Weights of a small mixture-of-experts language model, trained from scratch on English Wikipedia: vocabulary 3453, 655M tokens.
Below are experts of layer 4 (counted from 0) of a mixture-of-experts language model. Rows are named router (the router's row for the expert), down (a neuron's output weights, with its number) and show model dimensions 0-223. Each number is 128 + 32 x the weight over its row's rms, rounded and kept within 0 to 255.
After each expert's rows: a language model's description of what the expert responds to; "comes before" lists some tokens at least twice as common just after its tokens as in all text. This comes from a sample of Wikipedia text that the model never trained on. Tokens count by the router's weight.

# expert 1
router [101  93 120 133 104 118 175 112 147 150 137 132 152  96  43 135 135 130 157  71  78 149 141 167 120 155 118 125 152 127 129 141 158 113 201 118 112  93 101 125 127 126 142 106 207 166 165 121 142 118 134  87 165 115 102 126 137 163 143  82 102 105 112 123 142  88 182 140 190 177  98 166 100 149  83 153  90 119  71 107  77  35 124 158 128 139  84 133 196 165 117 110 107  85 139 160  94 150 148 125 112 118 141 136  52 114 186 176 126 138 109 162  77 137 201 128 129 173 154 142  73 120 154 129  97 123  79  99 126 175  93 176 142 142 137 138 113 126 101 158 154  81 129  68  83 125  93 109 159 116 117 149 146 113 128 107 158  83 176  90 147 136 146 154 124 151 185 129 149 145  73  90 116 105  75 120 107 117 171 153 150 156 106 142 184 174 120 144 145 110  85  57 134  93 129 131 121 135 140  43 189 163 155  92 186 173  99 172 122  97 143 109 139 123  93 143 179  98 156 148 131 124 132  73]
down1 [147 150 168  53 110 139 117 135 141  77 111 118 105 155 112 132 132 138 115 117 140  94 118 116 117 134 140 152 153 209 146  95  84 127  91 153  94  90 205 188 194 126  81 189 186 132  83 117 144 150 152 153 133 105 129 134  71 123 124 163  78  86 160 128 154  77 139 107 142 141 126  62 173  94 136 142  74 161 110 103 122 131 143 100 109 117 111 111  95 146 135 181 158 103 115 123  83 143 146 165 130 158 139 127 119 141 125 120 123  97 107 118  74 148 105 130 116 119 180  85 160 130  91  90  72 120  77 165 137 108 128 142  83 176 138 203 139 101 122 106 141  99 143 102 123 136 145 157  80 177 183 113 164  88 116  79 124 165 170 120  97 106 119  96 139 161 121 157 134  97  94 120 108 130 103 154 122 123 124 155 135 114 121  72 163 100 229 130 139 114 109 122 125 127  90 153 132 176 174 139 170 112 168 109 162 217 158 174  83 129 101 180 141 210 125 134 111 162 141 145  33 123  65  94]
It responds to: Digits in dates and tables. Single digit tokens inside numbers such as years, dates, race results, times and vote counts, e.g. 2022, August 7, 5:23.
comes before: "0", "9", " |", "–", "8", ","

# expert 13
router [154 106 109 107  85  98 116 141 124 170 107 121 129 103  76 147 102 129 171 104 108 151 115 163 142 108  84  87 193  45 141 100 189  99 178 108 114  58 124 123 114 122 145 110 183 147 128 129 123 114 172  93 129 103 167 176 113 171 150  55 125 120 173 130 143 130 137 174 152 141  96 175  89 112 143 121 145 129 118 136 104 128 138 124 127 126 114 104 160 133 104 113  91 162 105 220  97 153 113 110 168 102  96 169 117 137 125 172 124 160 115 131  71 173 178  92 157 133  76 155  70  94 121 133 131 169 127 114 160 125  92 188 117 117 112 132  94 112  70 172 109  62 123 108  66  92 108  89 104 135  71 139 167 104 126  76 133 101 150 129 121 203 158 160 113 141 156 129 100 157  75 147 148 140  64 129 121  95 122 144 189 174 144 127 187 185 144 191 122  84 100  81 120 128 161 192  88 136 135  77 130 135 130  84 137 141 110 155 104 119 160  76 162  97  94 199 189 115 155 146 120 117 136 122]
down1 [184 153 184 154 104 118 159  77 184 123 181 156 107 166 131 158  74 118  96 146  79 205 128  85 112  93 140 203 107 149 149 125 192 131 153 111 123 121 156 131  79 181 113 152 115 121 174 129 106 104 148  71 161 147 110  94  91 176 146 139 147 176 133 142 118 100 213 149 155  99 153 143 139  95 164 147 126 141 158 148 146 132 135 168 113 151 172  86 134 157  99 124  62  83 171 128 104 104 101  79 120 136 189 173 104 118 157 125 124 168 135 135  49  97 136 142 161  88 102  82 138 118 170 181 171 147 147  99 182 109 148  73 142 138 171 124  78  83 103  87 138 171 144 122 144 130  87  97 112 159  76  76 126 114  72 110 105 142 150  94 150 106  93 122 144 101 106 141 107  84 165 193 145 151 182 124 177  99 141 151 135 159 110 148 127 131 119  92 108 129 129 124 110 180 143 128  98  95  74 120 167 131  84  85  94 111  76 105 123  98 125 152 133 101 127  51 151  81  72 135 146 130 117 110]
It responds to: Word endings and number digits. Final letters of words (tenente, waste, nineteenth), number words like eight or few, and trailing digits such as zeros in 100,000 or 15–2.
comes before: "0", "1", "2", " years", " km", "%"

# expert 8
router [101  96 139  98  65 128 129 121  75 176 141 153 140  71  78 169 153  94 180  80 108 120 154 168 106 143 126 146 124 141 131 105 138  79 135 130 119 101 112 136 171 157 111 145 116 171 126 147 181 140 174  71 124 106 156 147 113 146 148 101  64  75 156 155 137  74 150 174 195 148  78 177 114 160 163 144 173 144 114 151 142 107 119 187 133 142  92 126 159 145 146  69  84 104 121 168 107 110  97  86 123 146 106 138  95 128 163 142  93 160 134 162  73 168 183  95 171 118  59 125 130  83 164 107 105 132 142  78 167 127 106 171 148 144 173 110 136 102  88 173 115 115 128 104 124 130 118 158  92 115  93 145 132 101 102 102 112 115 138 142 171 111 118 160 153 151 135 230 108 181  81  82 138  88  77 121 102 152 120 121 181 202  83 105 173 200 118 141 109  88 143  74 127  80 125 111  97  97 137 146 144 141 144  93 153 183  95 141  69 102 138  80 124 116 103 116 174  63  86 151 106 112 125 149]
down0 [145 183 124  99 133  50  80  86 151 144 164  59 160  99 120 152 139 118  95 154 158 140 116 114 158 148 154 132  83 126 185 111 103 107 115  88 128  78 108 137 128 151 126 100 126 179 191 137 155 136 140 153 112  90  96  83 119 125 147 105 151 200 114 169 109  79 136 150 153 168 137 171 103 109 131 165 155 160 188 146 154 122 128 151 154 125 123 105  92 103 128 131 169 101 143  51 143 148 114 114 102  99  96 134  94  93 171 174 103 121  71 150 140 130 140 136 146 141  63 176 127 134 151 154 121 140 115 153 106 129 129 155 100 139 129 131 114 132 173 173 111 117 188 116 168 104 126 123 162  99 114 153 121 111 214  73 142 164  35  87 128 148 106 110 127 178  59 147 115 161 156 152 188  83 145  71 103 125 113 130 132 194 192  32  98 112  87 100 104 152 133 139  92 144  76  34 127 138 160 142 118 109 147 111 104 130 135 137 184 123  93 130 122 163 163  89 117 100 182  96 161 116 144 105]
It responds to: Taxonomy word pieces. Mid-word pieces and terms in biological taxonomy lists and species articles, e.g. Lepidoptera, Leptotyphlopidae, author names like Walker, plus species, Genus.
comes before: ",", "\n", " of", ".", "s", " is"

# expert 42
router [179 127 149  50 114 165 130  73  71 126 151  99 172 110 134 198 134 137 158  88 127 154 103 140  80 131  82 159 145  91 103 133 169  80 147 112 117 113  92 131 120 145 142  87 179 172 107 125 167 126  68  91 142 122 136 157 166 180 118 118  81 132 169 123 157 118 134 158 139 145  57 151  93 132 155 103 145  82  85 130  68 148  85 162 154 134  70 151 172 172 142 108 100 110  86 203  74 163 141 139 105 171 163 158  68 132 143 185  90  97 105 174 111 206 185 144 111 144  88 144  94 109 139  81  67 155 119 126 142 137 121 154 134 149 119 130  97 138 106 164 125 125 139  89  78 105 135 142 166 143 131 128 190  83 117 122 181 105 152  95 147 144 126 159 140 136 117 196 119 150  84 121 176 169  86 156 120 153 144  96 164 138 120 120 175 132 143 119 112  66  72  82 167 103 184 166  68  86 162 114 132 145 131  98 133 123 131 156 100  97 139 103 118  95  89 160 155  67 137 155 117 159 146 114]
down0 [122 162 105 180 130  77 135 164  77 171 110 133 154  94 145 135  80 175 110 171  82 155 165 121 113 150  99 138 181 133  90 135  76 139  97 150  73 122  96 156 150  64 136 131  92  65 137 176 167 161 137 119 123 121 161 145 145  88 126 153 175 196 154  99 115 114 111 165 115 146 110 138  84 124 106 118 114 173 106  80 202 147  81 128 156 117 107 107  95 141 124  82  78 135 117 148 109 135 125 171 137 126 171 129 104 140 107 131 141 147 140 138 140 126  84 113 143 132 179 158 105 110  52 149  97 184 124 126 143  84 112 108 132  61 109  90  89 143 150  67 115  68 154 144 129 116  31 163 122 163 137 191 183  89 151 125 160 122 130 142  93  76 146 115 128 153 181 103 123 119 143  90 113 171 109 152 136 123 181  84 120 152 154 169 190 109 165 178  91 153 138 126 113  33  75 125  93 196 165 124 142 109 148 139 112 115 138 116  96 142 118 181 145 103 104 148 189 132 122 155 103 100  81 162]
It responds to: Census and demographics. Words and numbers in census and geography prose and tables: population, family, city, school, north, %, closing parentheses in figures.
comes before: " ", " |", " of", "%", " population", " was"

# expert 39
router [123 115 127  89  97 101 153 102  92 148 112 129 137  78  82 154 114 126 155 112  92 160 112 152 119 150 164 129 134 103 129 182 155  85 179  96 120 113  92 150 150 143 141 124 145 182 133 154 155 105 125 133 169  72  79 161 135 152 143  96 134 128 153 128 123  54 191 156 172 160 108 172  71 157 146 132 168 118  80  69 138 141  96 130 131 113 112 118 140 155 144  74  25 104  81 150  99 150 146 113 149 142 159 140 126  76 146 188 160 151 102 115  89 181 142 107 147 122  84 131 122 100 134 112 128 200 112  77 162 123 138 157 113 117 154 142 159 109 109 153 125 114 104  92  91 120 115 107 173  95  95 168 140 102 171 140 129 117 151  91 177 175 113 194 105 139 170 168 119 141  61 164 168 100  88  79  71  85 197 110 134 156  50 140 195 162  95 129 126 100 132  92 163 118 129 130 128 147 177  63 102 145 114  36 175 175 123 172 141 147 110 113 109  85 108 142 123  74 146 139 164  95 131 134]
down0 [150 190 149 157 124 142 134  96  65 130 126 138 144 124 131 114 124 150 154 139 201  95 104 160 119 148 131  97 173 109 135 156 111  88 150 123 144 171  72 133 109 131  72 131 111 106  62 155  47  64 117 128 175  89 173 169 157 116 132  95 181 150 138  94 163 107 124 140  69 140 129 143 119 146  65 158 133 120 135 121 144 166 123  81  94 134 130  98 135 101 133 147  68 123 134  87 178 103 127 175  74 128  69 182  97 132 206 102 101 143 172 159  69 122  96 144 100 130 131 147 169 137 183 163  96  87  84  93  53 159 102  79 152 123 155 175 120 146 171 178 155 100 133 148  87 129 131 177  94 160 169  82 131 134  68  93 104 107  94 111 120 140 121 167 115 158  52 137 159 114 126 156 127 115 150 128 207  75 120  79 207 132 132 211 111 168 136 145  87 116 137 128 133  84 142 119 102 109 107 155 158 111 102 100 154 129 139 129 143 150 138 134 151  97 130 137 135 148 169 120 120 105 172  79]
It responds to: Digits and n pieces. Digits inside numbers in election vote tables and dates, the letter piece n inside foreign or scientific names, and of.
comes before: " |", "6", " %", "8", "7", ";"

# expert 17
router [146 113 125  87  91 119 144 119 118 182 137 136 128  71  67 149 154 100 182  73 114 151 122 158 103 120  99 110 143  89 148  96 153 113 149 102 109 101 100 123 151  95 130 101 125 180 121 171 159 136 149 107 142 109 137 156 115 199 156  83 125 111 128 136 120  86 166 159 148 171  75 117 154 142 121 123 115 184  92 118  92 133 115 164 102 140 111 103 141 146 124  51 105 119 134 173  92 158 122 133 123 140 108 163  99  84 160 203 130 137 117 168  47 180 144 131 136 149  96 113 120 121 195 140 122 136 143 133 166 137 121 174 143 147 132 127 103 114 103 158 129 116 127  74  83 109 168 123 121 129  63 161 170 119 148  74 185  98 177 121 129 187 137 183 120 191 122 178 116 181 109 109 120 154  40 143 110 132 135  93 188 192  76 112 171 166 130 149 106  46 100 115 124  92 180  86  88  90 119  95 130 154 168  94 159 143 157 172 103 115 126  91 154  97  93 171 120  77 186 189 150  83 116 106]
down1 [ 93 113 135 121 147  59  67 145 108 184 135 113 147  93  86 165 146 182 176 219 147 142 130 123 149 110  94 149 136 108 128 171 131 181  78 105  94  93 120 163  97  78  80  84 119  35 117 191  88 172 112 116 101 179 121  78 118 143 110 120 121  98 156 188 187 108 201 136  99 151 140 120  96 136  95 121 180 131 150 195 141 141 137 106  94 136 152 110  93 145 107 119 124 183 115 137 159 120 118 101 105 133 127 122  72 161 124 129  96  51  78 155  57 168  84 149  39  86  89 162 104 142 107 151 131 164  96  83 126 150 115 186 131 189 119 107  88 110 179 121 128  98 102 134 150 153 130 148 151 148 106 141 135  90 146 139 148 122 116 195 124 126 120 130 104 103 135 123 139  77 118 127  98 117 106 146 154 150 127 157 174 144 161  56  94 126 149 158 152 151 143 149 159 115 143 161 136  94 166 123 172 177 146 109 141 150 146 126 138 147 145 150  42 120  94 134 147 150  99 135 149 178 137 109]
It responds to: Noun suffixes. Abstract-noun suffixes that close a word, such as ment, ction, ition, ence, ations (recruitment, recognition), usually followed by of, a comma or and.
comes before: " of", ",", " and", " in", ".", ".\n\n"

# expert 47
router [153  91 135 117 127 116 105 109 130 133 126 102 149  85 110 130 183 102 190  72  86 197 105 113 168 106 138 138 187 116 123  96 130 104 156 122 130 116  88 139 141 131 149 119 153 146 153 143 127 143 116  92 151 103 143 144 145 176 155  36  84 118 145 126 120 125 145 158 130 120 101 154 116 139 109 150 126 144 102  53  82 128 119 164 110 115 154 105 158 200 145  79  79 132  90 123  69 171 131 144  99 148 156 137 107 117 182 193 117 134  72 125  83 126  93 100 164 152  84 116 125 116 115 122  65 183 111  93 151 154 128 177 158  92 184 106  85 150 109 155 140  77 124 140 112 103 111  84 135 143  94 151 138 102 183  74 177 109 158 110 126 161 173 134 122 173 127 165 103 148  99  81 189  83  77 155  73  94 172 138 160 190 118 128 133 183 118 135  99 127  90  67 147 140 163 118 102  65 171  96 155 164 125 121 195 162 124 174 141 106 155 107 180 107  24 145 110 113 165 164 153 134 138 133]
down1 [196 136 159 102 156  97 133 119 114 142 192 125 135  67 189 170  94 132 124 156 129  98 169 135  98 128  85 114 116 138 128 216 159 134 187  78 147 163  54 148 137  92  99 101 133 116 105 144 113 156 176 188 122 142 139 122 118 116 130  94 138 209  96 139 144 119 112  78 139 154 168 151  98 124 178 151 112 143 140 124 136  96  87 133 132 137 170 120 118 117 105 112 124  74 152 105 111 148  95 126 139 125 187 121 159 132 185 120 118  95 138 104 122 115 150 103  85  94 139 182 104 144 131 163 167 131  92 124 114 109 119 158 115 128 104  84 119 211 187 139 120 153  48  77 134 136 106 201 136 167 144 145 164  45 152  97 105 116  84 131 108 142 130 109 160 150 106 159 129 128 128 163 105 114 127 117 145 120 149 130  88 115 193  62  84 120 123 153 136 120 125 144  82  94 135 195 124  51  78 180 135 162  54 116 139 122  67  58 131  73  99 139 133 213 125  98 160 122 135 124 119 103 129 124]
It responds to: Verb endings. Verb inflection and stem pieces, chiefly ed, ing, ated, ised (pledged, promised, quoted, arrive), usually followed by to, the or by.
comes before: " to", " the", " by", " in", " that", "ed"